Experts of a small language model: a softmax router, a variant of Adam for the experts.
Below are experts of layer 2 (counted from 0) of a mixture-of-experts language model. Rows are named router (the router's row for the expert), gate (a neuron's input weights, with its number), up (a neuron's input weights, with its number), down (a neuron's output weights, with its number) and show model dimensions 0-127. Each number is 500 + 50 x the weight over its row's rms, rounded and kept within 0 to 999. Numbers have three digits each.
Before each expert's rows: "raises" lists some tokens whose logits its average output raises strongly, later layers aside; "mostly gets" lists some tokens that are sent to it at least half of the time. This comes from a sample of Wikipedia text that the model never trained on.

# expert 16
raises: "rich", "ion", "ivity"
mostly gets: " re", " de", " Re", " De", " San", " after"
router:457556458545551582474551454551434531457435553462471451451465440457437528517450584451488550417451530443555566456445519546436575470540514483455564557438424539439555548439454528441544447566538473548547470494517553554545538562558471475453449531546521448443552549460545550441577457530562547552554440544537515459452556543480442552543436456552540447453550538549577443447559449450431555551433
gate0:443489551578460580531492439578490493477444473507429512374479558494339482534493449549500490588470490475499519440511567466485518476491413581528508564464509493480506533489564446534462474476512595560477540513417511524635506525579437530507454536573538486429474530373479441485508585464589492517515529469455430487514462484474525509445502470480425542489504518416580483441433536500375480556483
up0:471547525461598541415564587487445493564494423433459530554548441482544536568538459478515564437521471482446529531440404482493471514552436529509561495504490562444474435536505521437462551560403536454500449483485541472317523447508460502488549518414468477525487572581439564547573486461488519470578486483500582503489459554545516533565440414473496427488578484478564556544508375464463501504473
down0:406483438478413502406506457497468486419499492546480529593545541533473470498507540545469538373499474562572543512459521507493491612516476449503466520491547511430407536457493497533479570568455608489536442467475578530484524576527547421497453476437504488473510442579587603434547398494512525453537458560429550509506421492469441527503410461529450490470499604434489441525450452610460475468513

# expert 24
raises: " Succeed", "spite", "ão"
mostly gets: " League", " Cup", " Championship", " College", " Championships", " Games"
router:455560485547550556399559412548448493445442542463481455458468452456455530523448551450443564446457535457533558445444519555430541457539508463464558557443384477440545548445510545449549450554527503537550480494528546570540544542530472400475455553550544451459550552452518564424560446531559523558556462536535546479471547550405429553563435446549552450453545542540567451442540453461444554542454
gate0:552427513585548489458546448476561452532486461588483588536539408408561572433405492516532496600473569406532559498486572472439564528537565470564465543450497545534601448529541462473391423478524608466468493481517537510453526526590416417521507439544494520513491519595487500470459475500503543490484495475591478580459510547523518529437556526544517419458494463532509514424551485532434510428460
up0:461569557472493519485499486568377521435404513464546396493428474479446492485507429469509554501498494468435514527539515631469424546486473581502434499494534442578473493399451565505477512507568454450538483398513517410532491482435531540386527535398464462539496519517553579417491502514483580441456508561478513471395494523489450491596466450490438511418537546557494483522555570471506583562515
down0:447519442504464484508499510524401559458490477452480530574576415523500394531441478541612577499535430397473513526446473501462445438510580508476563533439493479561499489599546524468500559510421495452461413463430485505540471524498550483523468444514408480557564539522555512520416457622439556454594434580478494518581458492533503544514466568426427501533493426456511442574424509514475486529579

# expert 114
raises: "Japanese", "Norwegian", "H"
mostly gets: "su", "par", " never", "|---|---|---|", "exp", "pon"
router:464553443531540561474562458552434462443434536452477445457459432450441550550457558465487557505436553462574553440449510551442557454537524421461557562440460494448563546446496539447547432566558482536546490482512552548547541559546469456460447552560536440447548559466536548441564448542570546545557455559536543434467545552471439557532435445554552427455550551550563442440545448444433553552455
gate0:378618556492581549524514515590484501452461521412506441469519422472470519541531494456526485551452426475370494419455470586517479514515546462465555620414433491495503529563534571473513467561572440513513432467483557498526536512554495531429520518468520408462482503471581533458552504482597480577530431541530539495494424564520484535493514428588490546516555574520552479503573434469435515560438
up0:466495480465550533450525481517503484536467412523466548491447508555503515534575439507579392512469414531455468480556435493518439490424545411580488531590536415517477431524475544499430499493562445469515538466398453467574402532530543434532478449465467511420542514427517508487541492434397457455460485420418545519484484460580588426481521539482455541510607494394526508507557439446407442505561
down0:503512514464498554532385497534481473490579537538457506462471518564520551512513537550450560540543457518570510458439496537563499468497542553463574454565568509460526502473496479298511444602529443415464580448522460483497521425472474588489520516530497649466462433552558540476496474599452550529524531482513535423545534461616527548556449466475502434546439560502488491537502462503514385459474

# expert 106
raises: "curr", "se", "late", "signed", "tro"
mostly gets: " and", " or", " &", " while", " but", " although"
router:454566429551573542436578410540450471400446513459472473453467488489475507476434575442521576507414525463523564430408564561460533475511524525438550550456458556450563555397457516463587443526545489583531533440509535530522514540561451493441455530556531456433552519451519539417569443511545541550563494530526510421421502556534456536531407417529519479467540538557559439445519460480452562555475
gate0:607493432521477513469619569510442502424563461521506478416489576470471531445484586499466583430441584535562505418484515563526536384500414432488542507499495510546547534542466594499567532504541564494543591518518566454421489389533438528500501497542487548441495503543528505532441512477468530557609521485577415420450518532576449486428478508475466536507499476612472449535436529490549529530474
up0:530457423495551477482474540510475532432584456551449488433539569577567476485501558518528524543485479520478525473491480518558502413420462595503419469531531500503533561497495488496597544465462550520472606514530493476435462430480397556409494545488442558479491502540442429514436548454458565515536593435491419469439477558569523432408402464443442584513476474505418497612455514562563501570561
down0:553483556446472462490479478520567483514484490451493548520451549493546446461538546510508560559468489529503462483432532430479515534468464499437450514580412614450458488553437484498404437491529533520510535484468546513572599493538600488469528458481525416470400592372464525459459552518476488464563597539481534573485465496493435542480469486490479538456422508403604490411476494473514543488683

# expert 14
raises: " mountain", "ible", " lake", " respectively", " island"
mostly gets: " of", " among", " with", " by", " containing"
router:421520437553549546446530484583475570465447525469455511446423441455470475557488518449481554477439516434588539447453491521477540492532561502487582557450492514455582538432432526466545447564542497534574480437544532544533542567511473470464462586539572456415519529486528543441562456565514544540596442545516552494440569517495406576550406387581541469437506545550532472466539437491446564530428
gate0:436461450426471540415511484483470437474536462444496452475532558504475539403456526572466462428559525456401496504490526598515464433450524491461569444593508544459503481396494428471498566531601455556490452524537462480494519510418433528395579556519457519468595534550623524519466450557501424509502448575489477526545560524539497457484465444557546413487457554469454529407547426488477445508573
up0:480457363521488490457475456488520388531488465484546506478428512466494488533492477535469524529515555422466427548526503481519410499533485526510404529547538550493527533358524477593454542497523575512397526560499499489449583511465450358430464523492554494528472507417479514458415551563450496511505529561501502454442557485411522401421480474510540495553455502404431574391491478574516423489520
down0:521466533494484455544511551432485467495502495490547564424531558485480443528544460439462503374425520529469473413544494541509462479458515545410478518488424562478581498516563439443432528492525537562527530428603476460463633524526487511577571470537565532438563572479629475496459463452518496486442462522516478463401568521512480456617545500519512593494394488417581499503506479588461453442495

# expert 6
raises: "arian", "ario", "ional", "ius", "whose"
mostly gets: " base", " Earl", " street", " Ret", " Street", " Diego"
router:456558455534555561416568469540447493440443544454447463437466454459446523530439542458462555442440541462539559450441494543449548473549539464461564567437414505439554542441504546441552445566540474546548506485515552569543542560538457430491456558552538452445558558457540562442559454531555532564570454552538543450465540559443436552557437438556545456448545540552564449435544459456450559558450
gate0:540529462535528523483535456571476550452512524539439421491484467390428611552467531513499602498444430530469534487428508487431532492485544476468523630443491498447530463426515549539536450538566523533508525470463533567554550590478477487492509581474508391435532518463506502421520468523554561578541418586483534485513551528493373568448493429484504443483537491632516425483494501572461562518406
up0:499473509432503539388526548449574468540523424534482409554528524490495445602543514530412496484511451510400516523519439464482465593495485377543458518559449446516425485517498540523516501481436522505487550493442489530466491507407569457575542473448429521440420544488424469488501556447423496455397467465409434551602458507517484516435535534431411536482437435570443510436407499569509499510543
down0:422553400573553497472523501485504434447511484500460495531478466510503463531472554553465476524404502574514505539438537583497515578451529469514548534433421475462415474419418579536526434459442566546443606497470555536441538501512548410581442510555492485470525498464485489442563607538449450558501427450507504395470497485543422526414575557453469393467468546571485393460479454496505491547519

# expert 34
raises: "season", "Gls", "tam"
mostly gets: " divers", " inhabitants", " size", " frequently"
router:445551442539539560457555481552452484440446541451454452447459444461442539525442547457484567498441563447551563452436504556446557474538530458452560557440424495439556548449507530447551444561539482541549494481517558570544547556543450419502452547557540455461559559463528556436566450550567525563564460542537548457474554560456429557544434434546550447446551554549568439437542453450437551551446
gate0:485654543528480483479531523520443462523453579422489505534428505543515510465470558437466573465462575408547490525466425563512508446542547516441491525512550457449595507543411573516545441491575455476482480427583503464492547535475444488448476514518540503517503548525483459455577392450551503541502538491556505470588507584509523524516514417542454405391643502493450420481523492397466532466457
up0:530493510492447465659495488449507496510493503459544605561559567539535498579469559587536567478564477515451527499497501494553397531453512380532434421597542608506518411496542470529528539452518461503455516431597517453587419515499420569451578588496591525493524530502518493493462509530511427478519629482440502530456535508560509450478468484516508501445460434403521490457483433484475530496475
down0:419459489566445505569538455527495499493501484564482541517466458452478540444515482520520548476531519454493458482520487571464582574450572488531534489474577585513513507480574457403480418448412555504416579483561465546554544499372467497550494548448526623472536399420438467500556495517456371557465526503433400584456513518422544568534429425534451501448491450550546545511453466545484514492478

# expert 85
raises: "ility", "ial", "ical", "bre", "er", ","
mostly gets: " motor", "ช", " Free", "с", " Junior", " Northern"
router:453545457535563562438553458546445562435445540464467452455455433448444550495445548452430563461448552455540564459445522542439544463545532458460568547447432503433544568443493541446554447565543475536539501494539550555538549551537454446487436563554530444441552567480542564446554458527557550557558448543529543451457540552431434552545429446541543452457559542541562439444546452454438571550441
gate0:525495561520607442478531512497451497566392525493498524518422508496530521494454515433389471508452522463480545548481510460469555464497395461522512527436524441502436519501407490580513518543576408576532364416497519488426523576428559406504458502490454476439480559474478486453394418462540529506471418552568522410516498513401543478568483495440536523456467533535450551465460472565597503547534
up0:590511502580499508603455433506463516514542511493481414496580399582581490517560488551527608491517519548436431493495554424504443513448505511504521537504490577426453507546574482537464503498508615566474626503537517535535591482495474570563625520615592505519564502482555434490556518471530496546528561465431429532439493449601431499431541482475522522534542525556520521514537496490442497519542
down0:508494490458636551511620493481477506477474590505543511504465453521504590571446569509491530551536392597541456430547565568415552483489491571490546562511486416474505456549510584570404489565484445618544514567468499558474483546485468559510468355485472393505437492462418536535541451487492503561469554485555528477511503524583514513515494478433558392517503500517469568477479507504531539513486

# expert 48
raises: "ison", "ates", " ​(", "yer", "ins", "tte"
mostly gets: "ence", "ice", " Cy", " Ly", " space", " Science"
router:470556454533549557463553462537447503439449543459454457448471449453444540501440542450465560446444544454531561454442510544433550460544530439454556561449372475439554551438464538452561439556546491539562490469525544563544552551551459429491457548551541450454550554467540561442562457529569549558563468547550554464454546543446433554556434446540543444446542549542567449452555445464433557557453
gate0:574505474524536534452606421576451482453478549436504507483516480510499565542398549546477564553465497491523489425454528571414558455451461472418546523529512504516601467525468503513586550496447507576515465529459531513481507576570505533480564555436591488454540456517520566534504445535562611518491542559528580416560474516515438471491613463496488480532568433515507495495632564454417487606452
up0:532494504481559508404532562446525570441487438519584533488567480506470494520520482504679509471494552481523532505419423520532486580599417467551514490498572437511487500498527545492431499532551456341417523442564521500496531496615498541574479437541467504546502544486461507545586558457487519465553453508571470463437487493475523499526489382529437497433485510474535486516483349487494518521410
down0:564515515484495452532486507525471515535496462471537398534541470493489556494560610484459454448502442440540552428443514622503515554501407500551490572573472521488635495500425500580485528544535480464518545473534490569434544497452468497525444479548547468488475435492610498525528450569483498421506451514527440496458535402417424490546525465443464531501540480398458665445513483576456414533442

# expert 4
raises: "ier", "ill", "er", "nning", "ld", "len"
mostly gets: " dis", " gr", " Tu", " Wal", " cap", " bus"
router:445551449535553563429572445546448493423450546450459456450458455451431533527447560441486551491446552445543559453437523547437556455536527464461565552443433513437547545448499537436545436570541475537543500484509557555554541562553461447491460547553531449447542564458535557431561453534547535558573449551531532453448558550459428551544436446554552467452555544543572448431552456456432568550451
gate0:449563490502544559481564443503435571484445554473413443469513508454512522477476541452585520553446540409560550440417471557443591460552464481488533573419430471457500531461517565508519519543540458547498420489507610598587469475564492527537464544520494444488567549440576545473515469579559566549509470634477486504525442535487420530522481485545518531463523513574526456486581470467429593539409
up0:567550466477433386486494488491457519489569464475442536471603440514466606455466480514480521628510532529499508484568539589521497463451451458504448590514552507522602435488447435426541536491540616453514500498504544558543474560445466439475484490601537460492481459475426516479535590535468507421506472527487488513566457514461396458403420470577510497604512467520452485451536547542429413438497
down0:506591522455523491527544510506527457545469497498482556516458525475587491572564531466466446535537428468462474592509570482560506459495491488470502458568571549561487540519527528546554537359407564512534444448501498342523491503566615539480486492489534564529492488571495478565496485446449565399495540471505518515517635373519580472429523473499533578569441525544469480520536426569443469486555

# expert 62
raises: "nal", "C", "am", "g", "mic"
mostly gets: " left", " On", " top", " mi", " Sand", " right"
router:461557440543557553479558503548447525430441547455461454437465449458445544529452545462485555535450554455563566442444499554437558453541529472453558562446446521431552544454525541440556459560548485548558504483520539567534552542542451447483437554558547435450561558455545555449562452539566529555566447554545548444460549555443437559545431443543544459455555542555566439434550444455434562547458
gate0:555526483496526504589438536495456492481511472510443460442496529480503508493445557524425523610506493481408490473479569480581475548469446459504507526454492436447511553489488625527524586490540519478466487480575504543493592537391469416407574554488519516433584496545390505481459414554539532477573531465445458509462555563614515420594527485496469448497418523576491527412452617484510519557472
up0:475546523527523498592461552500518566547493490489450435508499545556525490422425524540545508550601490483432473400584448537540428536416366529502475490569495508489518428599496492553598493506508465515561476541595544559479569527384469514443607528467589478452457542549432493563506464589457460493541517513476464491478538497533484433498565550430447468459448514497520556423519528558538497614545
down0:397537515561510508585571531519527508486528536455424520493505528422475570529554535408455443604395457460486394460522508590488477461495505578531445541421509580516555472428456533503519422560401481544476472416433441519501487546478489523524479552393549546416497416443370424453569449542467488527495508455522450466543450478445561516571463493486488467496443518524497478520457555530552423468498